{
  "hidden_size": 256,
  "experts_per_token": 6,
  "d_expert": 64,
  "moe_layers": [2, 3, 4, 5, 6, 7],
  "init_std_router": 0.0215,
  "norm": "rmsnorm",
  "norm_eps": 1e-06,
  "beta1": 0.95,
  "beta2": 0.95,
  "train_tokens": 791300000,
  "max_steps": 3019
}
Below are experts of layer 5 (counted from 0) of a mixture-of-experts language model. Rows are named router (the router's row for the expert), gate (a neuron's input weights, with its number), up (a neuron's input weights, with its number), down (a neuron's output weights, with its number) and show model dimensions 0-255. Each number is 50 + 15 x the weight over its row's rms, rounded and kept within 0 to 99.
Before each expert's rows: "mostly gets" lists some tokens that are sent to it at least half of the time. This comes from a sample of Wikipedia text that the model never trained on.

# expert 63
mostly gets: "On", " On", " Died", " Dates", "October"
router:44 22 73 41 62 59 55 56 62 40 35 41 58 48 41 55 45 43 58 43 70 64 22 44 36 52 42 74 72 48 55 57 67 60 17 59 69 52 22 52 36 37 46 38 73 35 11 39 44 42 32 58 40 41 35 17 25 45 23 64 49 81 35 41 67 20 39 27 65 34 40 47 29 47 36 48 50 75 47 55 48 64 28 42 40 73 69 77 36 33 49 52 35 18 52 54 31 53 76 38 68 62 35 46 43 38 59 52 26 53 52 47 46 54 58 41 47 42 52 45 60 63 24 55 38 51 43 50 66 53 62 43 29 33 65 58 48 23 53 58 45 55 52 47 48 26 40 69 55 44 57 48 75 62 42 71 55 69 41 45 63 74 69 35 58 61 38 51 45 59 29 62 72 54 37 31 30 62 46 78 33 38 67 32 37 46 38 24 40 43 56 62 36 26 60 59 53 41 55 53 68 44 52 35 34 44 19 49 55 54 69 41 78 49 52 53 62 61 77 75 67 41 57 74 03 37 53 39 32 67 77 69 53 77 63 71 22 62 38 43 55 64 56 32 55 46 33 66 69 45 72 53 79 45 76 57
gate0:31 20 56 57 48 34 82 68 39 30 36 46 55 16 54 67 79 46 46 44 28 46 70 52 59 43 41 80 52 50 59 46 71 74 31 50 24 55 31 33 58 34 17 67 86 37 57 49 37 35 56 52 74 50 37 61 24 55 64 28 35 37 35 72 71 48 52 66 42 56 50 12 36 45 35 44 53 57 65 40 39 42 57 40 54 65 21 48 67 61 41 34 57 46 38 46 51 81 68 37 23 67 64 63 48 70 42 47 78 54 45 39 49 33 67 34 47 38 87 40 43 65 45 26 54 50 45 48 76 38 41 74 47 44 80 45 43 70 33 22 33 43 52 57 53 52 42 85 33 62 70 63 57 46 50 41 68 52 48 40 35 69 50 22 59 42 47 70 51 47 43 70 36 21 36 11 69 40 38 47 59 52 51 81 52 39 24 56 46 46 68 56 74 41 45 61 42 60 44 60 31 47 56 41 46 45 56 58 61 61 68 49 49 54 58 25 48 68 31 20 59 48 34 62 40 31 52 59 54 52 70 25 41 46 62 51 39 68 67 46 45 54 67 58 61 46 79 43 45 46 86 47 69 43 39 37
up0:65 94 39 38 57 59 35 35 58 67 67 56 61 76 43 36 37 69 55 60 57 58 32 63 33 61 59 28 48 68 46 37 37 39 76 55 56 66 64 80 42 67 69 45 33 45 33 51 35 77 48 47 26 44 62 53 88 47 66 65 47 65 71 46 24 55 56 47 57 45 41 86 52 71 73 49 69 53 36 80 44 46 52 74 59 22 46 38 41 20 64 66 49 71 56 31 63 13 48 53 57 27 45 40 45 45 62 48 28 50 52 75 62 42 37 47 58 44 21 22 59 29 54 58 38 59 46 51 38 68 61 36 60 59 36 43 73 50 51 71 63 57 67 36 44 51 62 07 56 30 63 51 44 43 63 57 37 47 64 25 66 25 54 69 46 65 66 50 44 32 58 35 30 58 71 92 39 65 34 25 41 60 60 28 58 51 66 42 53 36 49 51 43 70 42 49 49 48 59 18 57 45 38 69 60 55 48 55 53 49 34 56 41 65 43 62 55 41 41 76 39 66 59 28 69 65 76 53 28 67 20 45 45 49 60 59 62 43 32 48 52 60 51 55 49 49 22 45 44 54 12 63 23 32 47 58
down0:12 31 32 65 37 57 66 47 62 81 31 45 48 77 71 60 77 32 54 47 54 81 38 36 43 27 39 39 81 54 54 22 32 44 16 64 29 77 41 28 25 35 47 56 36 63 61 27 70 56 74 43 60 49 24 46 32 52 51 39 42 46 25 75 49 29 76 51 58 45 54 25 33 66 45 77 62 42 64 36 70 78 41 47 39 50 34 50 44 51 54 45 48 33 44 16 38 51 82 45 43 52 45 39 42 34 52 49 46 33 42 75 37 40 71 57 64 48 55 61 41 30 54 42 51 28 45 49 39 70 50 53 43 31 58 46 84 52 46 35 62 67 47 58 59 52 58 45 54 49 48 48 36 73 52 18 58 51 46 70 46 72 15 28 51 21 54 67 34 49 53 60 40 68 93 61 41 59 12 39 48 43 49 48 63 38 47 61 50 42 31 69 53 63 50 55 50 57 61 62 46 49 56 54 45 50 39 49 44 56 59 50 55 53 59 47 55 50 45 41 51 55 56 64 50 27 54 51 35 32 51 75 50 27 41 83 47 59 54 59 49 45 24 67 68 75 67 54 30 37 48 50 81 98 67 52

# expert 120
mostly gets: "October", "September", "August", "November", "May", " @"
router:40 37 58 48 43 59 57 58 55 28 19 31 63 35 34 33 55 53 49 55 54 58 37 33 27 46 29 62 64 58 52 60 62 55 29 55 44 61 51 47 41 31 29 37 62 50 20 44 48 81 36 48 44 32 39 52 39 49 25 51 46 55 51 43 59 31 46 40 64 45 63 43 18 35 21 60 49 73 47 41 28 58 30 40 48 72 73 56 39 70 45 62 51 31 53 64 37 36 62 49 71 53 32 48 15 31 89 67 43 20 57 63 61 57 65 47 61 55 46 37 68 75 49 61 45 41 41 53 64 64 67 29 33 35 61 62 60 30 59 47 39 54 57 25 45 30 41 77 45 44 80 46 69 65 39 45 56 69 31 46 63 68 71 15 63 61 25 65 17 58 27 56 60 94 41 24 60 54 40 61 28 60 66 38 55 30 39 16 44 41 37 68 32 37 74 75 42 26 50 68 54 40 53 62 26 38 17 50 54 59 52 43 68 25 63 80 53 69 61 48 63 40 52 62 36 36 52 54 51 56 81 62 64 59 45 61 54 68 64 32 45 69 41 48 50 24 46 49 53 41 77 57 58 68 54 58
gate0:57 53 57 28 60 34 60 30 71 41 51 72 57 46 58 35 68 47 33 55 46 34 72 62 46 49 38 41 38 45 27 76 29 40 58 50 83 35 57 35 17 38 56 65 37 75 32 37 51 56 38 61 68 38 54 61 41 42 52 66 72 38 77 56 87 47 53 66 51 41 40 71 59 66 55 55 42 76 26 65 40 57 52 67 47 25 74 63 31 54 53 55 63 55 39 58 46 33 43 50 70 51 99 56 35 48 51 47 31 44 33 37 44 13 39 41 28 60 53 39 63 48 24 50 46 53 32 65 41 78 41 60 59 61 48 76 64 17 27 48 76 56 49 39 30 52 32 37 58 58 25 35 61 56 50 55 53 43 53 73 38 44 08 58 54 37 62 45 52 57 64 62 39 62 45 55 61 28 47 58 56 61 61 75 29 77 60 53 47 57 41 79 36 49 57 65 55 49 50 53 61 62 52 61 39 36 51 59 37 69 25 68 14 30 74 65 43 29 62 28 29 43 62 55 65 47 53 36 57 77 44 34 42 28 35 26 57 49 35 76 25 62 15 42 39 38 41 57 42 66 37 64 43 67 65 32
up0:52 51 65 53 38 65 37 52 41 61 52 27 50 41 49 52 35 41 52 49 44 61 37 45 57 43 67 55 42 41 84 19 71 70 52 41 18 48 53 67 77 76 48 42 55 35 88 78 52 35 51 33 35 64 42 50 67 45 52 45 32 42 29 43 29 57 33 54 45 53 61 52 47 30 55 52 71 46 82 33 56 30 32 24 48 61 20 64 58 49 49 45 37 33 72 37 63 64 55 49 12 71 00 37 60 46 43 46 66 55 64 42 58 78 49 54 69 46 41 64 30 61 83 42 55 45 61 38 42 20 48 60 32 34 50 35 23 62 67 44 30 52 54 59 90 59 73 71 28 47 81 54 46 54 45 37 59 78 61 47 54 32 65 46 44 57 53 63 56 38 47 38 56 42 54 49 32 62 48 54 45 25 23 41 62 32 49 41 45 49 38 32 54 49 36 44 57 59 54 56 38 39 62 50 69 44 46 29 60 22 73 61 80 99 16 35 53 65 48 55 55 54 39 51 28 55 68 50 58 28 54 75 54 62 55 66 46 59 47 39 75 65 74 50 49 54 51 46 54 27 54 46 46 38 20 56
down0:45 32 45 27 46 53 94 41 66 40 45 30 53 22 40 59 52 48 41 42 41 45 27 40 48 40 40 62 58 60 66 14 63 52 17 65 08 54 41 55 58 63 62 41 42 48 56 83 75 19 58 34 48 65 40 58 52 49 33 63 78 37 48 67 51 62 39 58 77 41 54 32 64 46 49 75 39 51 51 45 89 60 46 52 23 50 43 75 66 68 47 40 37 42 47 25 57 62 59 44 69 77 32 60 63 43 49 64 63 79 57 39 27 41 33 53 58 31 53 27 54 46 52 40 53 76 48 50 22 15 65 39 46 46 78 11 55 59 66 65 37 41 61 78 48 49 58 38 30 60 50 44 48 46 57 46 79 59 48 80 48 49 60 45 45 63 71 73 18 55 48 58 66 54 56 42 62 60 51 66 47 61 30 38 75 50 13 30 28 50 56 60 33 29 65 53 35 64 38 75 67 59 61 20 48 82 47 57 29 60 44 53 39 49 36 43 55 37 51 59 64 42 67 66 50 46 47 85 49 51 30 61 55 72 47 58 35 38 28 39 60 51 64 48 44 64 47 50 47 54 64 45 38 78 39 59

# expert 69
mostly gets: " saying", " says", " stating", ":12", " titled", " stated"
router:56 26 74 45 56 56 58 41 66 16 33 22 75 57 72 65 49 52 67 41 65 61 35 45 30 75 24 40 81 51 60 55 65 53 27 72 37 72 46 44 38 47 44 42 57 30 39 33 30 56 10 47 55 31 28 54 46 50 22 49 52 53 53 41 68 34 47 29 75 34 46 57 19 39 32 42 38 74 66 33 49 21 47 43 39 82 56 63 51 56 57 66 37 36 61 49 32 45 69 38 52 59 54 47 50 24 61 55 30 57 62 46 48 33 72 44 59 51 52 28 48 67 34 52 38 54 58 38 37 54 59 35 41 42 56 78 61 34 66 43 55 70 57 23 26 30 41 78 58 48 45 23 51 48 26 72 62 38 46 57 43 45 55 34 55 48 50 42 50 70 27 55 71 76 41 28 43 48 47 71 33 76 40 42 65 24 27 45 48 35 34 57 48 35 63 51 42 36 58 63 61 52 66 73 09 37 42 81 56 42 75 30 51 55 53 73 69 57 72 61 63 32 51 51 39 41 65 51 47 60 51 63 64 56 45 82 38 40 57 30 56 44 27 50 81 39 26 42 61 27 68 73 68 63 48 59
gate0:48 52 16 56 56 61 57 43 50 49 35 60 53 35 66 72 46 51 41 50 84 36 69 72 26 30 49 59 44 69 53 28 31 58 30 72 41 56 46 69 24 68 42 60 54 37 35 48 72 65 62 50 62 89 53 48 54 47 25 55 46 21 71 43 64 60 24 67 78 45 33 48 61 59 58 52 05 33 59 22 56 59 45 25 37 22 41 45 61 67 53 14 53 29 54 74 47 23 25 58 82 43 62 56 63 30 41 63 51 34 71 38 63 57 40 70 57 34 56 52 49 72 52 28 70 47 44 43 55 48 59 60 50 32 46 23 41 33 52 45 37 51 67 51 39 43 60 41 61 34 41 39 60 38 40 30 60 48 43 39 74 57 33 36 37 59 72 46 57 45 37 58 76 68 50 34 49 14 47 50 34 62 67 60 65 32 31 72 60 36 39 61 62 58 62 51 73 65 60 51 68 44 61 69 48 29 56 61 66 61 60 65 59 51 59 40 50 52 52 46 67 62 53 65 49 57 41 65 29 56 56 51 29 48 51 38 64 72 39 99 36 28 27 46 52 17 46 37 66 69 35 50 65 63 61 37
up0:53 47 33 63 66 69 40 48 35 53 52 84 55 20 59 57 28 50 45 40 69 34 63 54 18 13 34 46 38 83 16 36 34 89 48 62 49 47 53 69 25 56 43 89 65 52 56 38 63 63 49 60 46 54 50 37 40 47 35 49 56 49 51 42 47 60 25 74 66 54 37 60 50 55 75 45 19 46 54 33 56 81 75 36 55 35 42 57 68 73 59 30 52 26 44 47 33 39 28 49 62 28 59 69 65 40 35 66 46 34 64 53 41 49 52 62 74 43 38 81 48 61 70 21 66 36 62 39 80 49 71 57 60 26 37 36 33 34 48 38 50 53 70 47 50 31 65 31 47 53 54 33 56 56 36 48 61 26 35 39 46 62 35 47 39 50 51 29 48 37 46 52 82 56 40 29 21 12 63 52 38 48 51 46 63 39 42 66 75 57 66 62 65 57 63 51 61 61 46 63 47 68 63 50 45 26 42 49 55 61 79 63 49 56 61 51 54 59 37 50 64 63 47 43 59 48 29 67 35 50 48 25 39 46 37 42 72 58 58 80 45 21 15 47 51 24 48 56 61 82 48 24 57 70 63 55
down0:65 64 44 26 30 46 56 49 41 59 24 70 56 38 58 56 99 67 38 49 64 51 42 40 44 31 43 72 39 54 46 45 43 38 52 56 60 66 22 47 53 36 55 57 34 52 70 46 45 29 34 41 57 67 56 06 59 86 57 64 52 49 46 67 41 56 65 51 50 67 38 53 58 39 33 52 41 51 65 67 45 64 52 58 73 40 57 28 58 51 37 66 41 53 55 43 36 30 48 60 53 43 65 44 37 53 31 49 43 35 47 57 65 47 56 53 39 73 52 36 40 70 56 53 70 54 67 57 53 32 45 41 91 34 26 43 67 34 55 42 46 57 41 43 50 61 64 35 61 56 60 32 52 63 38 22 21 64 29 59 67 70 45 46 46 66 49 42 68 29 35 59 64 32 24 73 78 38 03 51 64 74 62 48 36 38 88 42 27 56 34 64 38 37 31 34 78 60 67 35 39 36 69 56 39 41 66 36 69 64 58 62 31 64 72 26 43 31 77 64 39 65 43 50 42 55 52 45 67 66 56 28 50 31 60 72 39 35 14 60 37 44 72 51 51 71 42 69 52 57 63 47 20 60 42 15